Weights of a small mixture-of-experts language model, trained from scratch on English Wikipedia.
Experts: 16 experts in each of 10 layers, 2 picks a token, a softmax router.
Training: a variant of Muon for the experts, 509M tokens, 3885 steps.
Below are experts of layer 5 (counted from 0) of a mixture-of-experts language model. Rows are named router (the router's row for the expert), up (a neuron's input weights, with its number) and show model dimensions 0-255. Each number is 500 + 40 x the weight over its row's rms, rounded and kept within 0 to 999. Numbers have three digits each.
After each expert's rows: "mostly gets" lists some tokens that are sent to it at least half of the time. This comes from a sample of Wikipedia text that the model never trained on.

# expert 4
router:551519558478554513519433483561486508432510551469575557514450471492540448454542559459492496472451446456518537475515565463502506507497471484523457523400467571528508471499595587469515468496442575470510521470540516486440472517501544541467503497589534529418561521495587483504487540512532478576504574502495493507484463481505507501576507571531575546444513503416537519505530439484468504510511527463503495436509467458469502463472467454511530480574523499530500533551480465498492500505470480454478468511429537478519570492428507496508523537471496528479460463498495505505490464407549517520523513508438590467412491518526502521535477464500551544477482478484481521503412495427488536593537530514437506521551484511503527463392525447557512446446449509556469516515515546552398515464449546
up0:525498465528516520569517502597515493531516481456440515537482485524422488517588474512447525501548521588502505524494505515488536559539458499457489532435552487480499479561471456453463500424468593441522472593570567550510467470543525453512493473572560489480465553503473532504517448548463542552500526548526432505432536493485501500560593442483458421451469542511496459595475488522473485477467496476518470459522528459495520517522483493505523505560488482504522458525456544507566539542477491537483542530425523485625500483459502538435473517514541508497472551599447570510459544425511450559511419457499519605454506565512545498452534542464510525452510452496479568525514533470530522502476441460464493492507462424511542459478491528464538565482475508523507461537505560542479490534525536
up1:542579553435437498493521412570558456511589469491484452509537515523458476512489474481449490528489500422553570499544502448535497478573468473498415515488501504440489477505511542435482563442524476512443501518503446448527454568492558552475462495448439482496531444447524517450561581447520590488496462457510481424398504414504497503536439494498535500524473522480501551564503561441471508427530529558505488500436471479488493531501507511490543514519491563502471518560455452488531504451548458541506594545546463516553484519504537475413521564490502568433547505430560506489485519443540489484412472468492498430510507446504517487510508464547513534539513528507490430481460544517505468549501543499505519463480458527495462450510500446417535493447471504499443469535515490460414491447481511
mostly gets: " and", " but", " &", " or", " However", "les"

# expert 5
router:510508532525495537524519590440403617531480559497506473498539602447481443524439474426569532491493493538413391486494563508449551432533477545612463444480522498489567585546536502526518478528510450474494540478467467484594502546581506479539497476516465528445500464483484546417508602548498532505531552530483484508487481479495557506437464488493503544516498504557538504552528553500517545528492513507483513505518539518549468491574508528487546476532524528575448481571459530477483494477495406505532451466518504498481619509502499549476461512534467521469410551485461506520491522487508482528548457537531549468434487525487492553543504514506520537459521485447504568509482494478527476476535508510471482503449523504513584472458512402502563494494469460492500528483513540492452509547421486
up5:466521461453457531397592495426481455515537434500469498419497550474540531504468519538545478485475533538544481520537455525441559511417574502539393556551496561562428503488521442500477482491501489502507585521575424491513496489503516465442537495420464508511495413530447502481495522507463490540479532583466507492468473453560512479509533510479465488429460569468498471506522479503513452464497443507470569520504444518522495431448496474470530486512466559419605439546527458446528460467480534535513501540497485556484466538446504534486475452492575462483472513538450436499478517432581525482446484484499481480448510473505552574445522480530475566502507470431472483520487520491439451453463537534500537447523485538545517472430520493537535539514553476513553510568484494548494570456504451
up6:500505552546443517517513516568474502478482566470449460495421537479460506484526477515516398511594541473562525547522509512437420498523520535504511565535431486429560395468525472508535447550484484529447468468496482534456569427520531447534506563524500521500527510488503457478507520495577479514477428540478538406490512493522495499471490509537452548544516484442480543416523487512525513419466513487487462461386545465511540513437523461481489544562503467520426479488517447473501461475418541447511515436488520545504491472486529448497531541458517519501494514510537503494446655470531539498437464514519498526506488421520529499454537511450498529500509443545395474487488510532557542484533506490442560570497504486525483503495538457538517457490537455475477517540557522507516564532406561
mostly gets: " ", " re", " Re", " pro", " dis", "\n"

# expert 6
router:519480537551528491526508546517531540536484505532572461496461543515467475433466413524504545475545466493496429487542480446419568500571508452428502460467490494460458554558502479494480496474555506401499436569500484480538479537470458521470468481518462514539483431434501590488495530447458486467477500550525553506461509492461497494475495545446487510474523561611594498433558440503514518415424419469431620500537525493515534536547511517512448541520536517524471498537479490464477486452479478531485471499491534516519491528472540485492527571539556517498420490562551481499467593483459521494523426535547486489477467522520465450548484500525529519524432563541444536502500570456447501533508509580508531503509546564492511506462474581524504515503464552489585570554461473470500537550526485
up0:505483644492535502522499490531527483473512555533512441502478406543483504433463484448540517527483494571557501511571549599445499481609462518526498596389557547534491517520461501503520537477491510454500500454550475551522500525479491535466525538513488548553417471526502485459488448530518453524466519454457490565483537444479452484540407559455505541592571504494534480475519565537474489487472566539540507476545525453519499464550534485497506543423525454505524549499485484486481474527452509489491496490494510487494613453530556408460454510525483525549474462529564467515554448535457473428512481528459565449505481504475461481535547571502581534557489517479522532500517465492507476485483538512556527507488499538497536493460539516455447509512442509582480593579481496485479526521455509
up1:498535526508480493513489533534522442595572423492479530506442572510487454551494552491489438433448598484460525482536507583490519474529489491485430490395538531453448484502490480407436452497519459535476494518494434533547487433449487516492494607500424459576463476467441525513496473495522507484469560479480555522495502536492521494486491569487477528466583435584497529449477531462510466569465502483480540438437501466494477535500542415506427501485560526488463433504522569476483515505514473539474468515475481463438506518547529476560455499427474420466435496526504563524488541428470499491511514472469550493500526510487547430489537491532533520532418481456475525502455489541429494484547532530527541553574575462552551561527497480469521515461433489559445458477458496525503483469520467
mostly gets: "ki", "ka", "ku", "ko", "ya", "za"

# expert 12
router:510524535495488559639500549497510521442534456453530522544543497449447548584547466498588501506501514512390499448547503543498494499591584424554412515466480494503451514429469546503470499465567480478490480543476495508512449519517567376470524514486470452473482392482511508427463515500507474460476494503531548467511469522499520488498495510475585486507488515473523534561511506494422528470491480521510470456482502538509447528459432450517484506490469465438480492514509520547400428429509517496509513564498463463461514478512476555407514542509533484461505560542458522460484528491535483468497436474487478456444526596497512505490514517552493510493432461512463486454437439454547502471563569526502540438450526510485506532542500498517549448472491444469519594514452458545475474502562486
up0:567498535557538541566389514537553522496473523523427565490499538499465479460549509529543502487493522511472501519546527491492503470492504515429412478491468504503473435448452526463489503523601490496488521494437478469552492454561577493488433560472434474494560540529523562453451585503578541454503461452497472496431522513487522555464513576553486442488499518494474503442484470512458492518520504560484508500531497535470449544550502550538508437486522453528515501573487507528423491468467523492543520539507514457445523626434453501508465544476515548468450510460545525436405479476486505447434470452531517518502513486483497470494542467453433518463494368561551482527476544467543487523494534509532536506467418440480503546545459516537532496521485554591481517429510524551494571512499461
up1:526588483471506465498522538507429481459498498426506564514487489515435506494502440489519496463428504580505492501552471473498528513571457505470524521472539493527543454461487552495477574487561483490528531527473550536433550530577515503507543524464494426484513478505460475441571440532535482508438498489491536509386504516473485485563551488442535507495480476570447493488478445493425524448545516496492449439548459437557485462535561493565486507503499481448510482438528475533523499496466515513469467549470426513497508470491521540442495368492465500502415562531463548501525481511549459449508498551485519488480491437508551462408595518465454482489476497510550432544516514445564454430530505548473573483454530518489534523460459502513518571452429508527546608471526492523453565488506578
mostly gets: " him", " not", " still", " them", " it", " what"

# expert 1
router:488551553500503550521513526437477483511519555563501499595504551501455458498498541507535471533456551480418510440483509450477526485587599496544475509481434481550555494461508484488485441552475575455519443461439502532534453591494440429479494517490563501541452472527520502471464525537467532424439484523498456482475481507432539422509492532500514504532464481463464474596478334571457476526393514467517474502531499549515503540560526557551520529543530533435494556503480549449484505456536467530464545548547586516521523498517454489442489468540488502504459519449527507430499546529473489493503544579474513544413482500536454453525524544473523472494516479562507436541534494539535503525491501510509509565538508595447499529515517467450479519481509474475538461535473493525472529545553533
up3:520438444534499429527459470510509521542469504447515508507415500484514502490518503460522525512483531551450480485551555537511513438465506502454464508493502449533418517411469484437446448545465517493433461510427481521412561445534488483515451511502432475535442473453519495506454611454491536522490474460481454527477506522518473512598496563458466526421539534520537523500551416484494537560454472468538460535430465525506498456518553543571403528516494510493438477489549477444495459427483503443465483463524474514469535542547471528527438445576473483558475443526593519509540539521434500495494478509480487466434581522573428527475495529491529478491452499502475481520539508478523507608522495506487534554545538497418536558446445521488466456547433506466483512433507482438508527520538477
up4:471572488524503575468535480438569495470473431553467441554552528477470437497476446514555458506391475487430455527549526517550501479534493503545484552506497487475486441480459472476433554539491518553519482460476530496526497561533498482492595473436494471475529520480550484542525520510466515519453512513533473499440443486472443512470486510515453432473480536516536541504555457518386427479532506496478519535616483489467500521521487500462581467540491420451536499519603541491527498480499511494456576502557471497511442442471572496533483496518542572525425489526515509538534506573508488476463492543491463519504510541445488536493538622462532460508492461491467482535535612520502552457535554490526523461453549494497520465566526434530413476474554482446448502513508575527455530505473460
mostly gets: " John", " Har", " Robert", " Ber", " Mc", " David"

# expert 8
router:581475495543500565560439550533513490523612504483513533506513544492441534510473492444546498498506502459505473466508557520463494433520527464505470528560474483586379581543469489469515485459517548423518538462439477547511489470492484504498533469546538533431464491450462517515407496495600497538458607512509501476513484480565544493553509541477487491469489482539532497565493518506481521491438492479446501530501510453561463446556549510622427497467520532468479501487543530512479465479527497529464558474529538497501516524583501572395536548450495482566526525485496451525533499450529475496529451494458536509497466501478493523511564569582554488476499388513410495548527500478550485466497479520503485484546500497563503543542491572527530535506444433476546523565494445442503501526509562
up0:479483438505499590495529482524510484522488500529488372482506471512550487510464552549504439537526450502478446483554531503421524433415462489549479581453470537496490453504484534483519474473452590530478537503422506520569502497479447495473484480458440454461474574462505499469488561497520509480475518484486542491494522487509470495527501468470529486551526532476555557561513512533475529455460527461465467502479564483474494454538524494578531461487530452531442466512483509438469483538484451498507653511448531503562452543488509520521475521539606475473483530484503504525474485457516491429534532591503535531503550485514490537450532412507484465465558473504470544582540432515551517520487475500449571516459400471546564518542542476521572484487442530442530427512499484552473380543495497
up1:493481489450444569521473502489515530536542538456558589579531478484544472454482517501482488454522581501451505385569533485477511473485457545553457512493493483576502509538433485516535489491535456503552497479557514487469500468438418507440513513490529448465527574415504540452503548505493535607493483457501478495554469512533528545462429482462526499463469487492463532460521536559548538465395506470496520542498384505462420478527556495603500479502425462475501481447484472522548476549450518484518580548541538501495547565577510554462515492501510483571517501519518459554558514470489443474494477470459541439506557529501525463529501531533520480452513533463455464563490528528507447488483471507419497518497515562465562572531468521512476495495413504455582515509505527404488508504478474
mostly gets: " film", " album", " Best", " song", " Film", " Music"

# expert 13
router:544491540537521500588494475458459489514500528547549518529488541464560510508433499487532566498441499495505435513494510500437475492508554450513519481482526483548513532484511546480522412490525506479544460485441445530566493522488521518492474497623485456515498473444486503478460596534536566434506451539495450487487501438466502475564453527556505521490490530482522538549500496529487515501547480460483504503564517479518437529537512516525535547526539492454502490491485553456482524389507452453512560623469479542512436494472515517390436500545571496476428508512525465447531512479549503526596512522565463500511497557558481475505481512537559528518541489445491571492529563565560483465488451548511534402556469504573506483524455496525536545533456389460484543571458524561547511528418524
up5:528487510466429506507471494535449518430488527482519518526504549421497494494415501537453496563463536552568476452529495505557445481474511406502483455475504562495463551504547566513551513476524519510613508451531494470507570527447506469448498512554461484533499405386586478512506538523493505457523487521514500434470492543458508470474431491535484523544492463514538458470495531532461577620517517467505509583512532504528474560469481522497542511541508457541467559526485514492499418439498471454479440488561495442530470461438453479474443529474532524479535434591540503461443545507436448501561517446551494496511515553551421505460524539577518600480468504464498479551527612477511517555485443505530533501489491533456494515560525505524484435488461493505506529529572498472489483506537511
up6:519484518450494484516520504480514575529500444504528503535474423552492455499474396483500507527595391430505509456514480473531586479542437615448515477419492491488518442501452550516530483515520507462533528547443478536503426500524514456522535474476459446486520488492466530429528450512515510531494479533555504536473511475486507503514499499573527493554509498479467521511519517433502517486532560480602412479516451514437511470491534559480510483504445482550544502513534488463468477457466582482476497566443461597528491464513521387474481510509494513545503505445560442468537502478567455501517477472462533481466445457504530427565556518477424520489606534475519607525533501448467436522443536528491580415497531556538511481499449535537486505500476506488499496445449486534564531511468480
mostly gets: " p", " P", " syn", " Sc", "Ch", "He"

# expert 9
router:506527498504515556494474478474400563518641548626480514508564604476503503505544509554494529530443486543442465471524481464500507492477495467499511467532461550497510507438503519482491488411519528475582421575490432545546508494481487472445505502487504493552499499512525493522498524462547488526521480551512493540466476465475491495531341549522591546427424530491464521506530408518493516494466479449490527477500433467535529516498521510508506466521491498479540473491546513520518509486422457563464483485490526522407522492490503489517488501540522492435471568462554494495542519488474513503554481502464511479464502494485463565515480520521471503542465458534420586504484508493516658594471481505466489534506577493507536543513491454511509546509484515447504480520544524560405537529435525
up4:503480489514510440506465514548491527470490530552540465540436465466420517519498487502498476528548483504480490537492521543515566512513515506513459551517543542479557512574498468393500489531515444449530526527470447426560524469476516498472441463508519495483529561521565434524498438489494460566445533474556479534460506479542567495472478462581465576497482516515452493465566495496490427482538485515548502497536565473497572494471458503520513459484573517489510440480509545523501536532491450530529532488367518547554532487486419590512451480510466505484593482540499448502516406501528490458525434497458507467462454553491454583455513490512461526485521494515475536522397465408521505460478448412553544599474506441456489536559553488491412518434472475482546497519492531513541431551503467
up5:568485496584547532452514580512490548509528433558444605492564536499535479494483479484457494584491552485467497497480541474544595450450484527483474492465506438550444532563475507528539504503543543418479444502519471563425455542478497472443481606525574483467476484482449537495496465479539495550489501409507428508450458502512443433479443492451543492464558484535425491496547520499507458443494558419474475564448551545478473457479534512532442454501491548488566547531467530443507486491494608513469518465468515454478545528507529531501466529493440502461468502445510479394498516479516508490446470527465435450508459450519455497489410557471518477479445571458484439550519514533530534507458506512482520502563568482470474463542541474485497532515430497483489486514496524477532457528547513
mostly gets: "9", "8", "7", " three", " four", " million"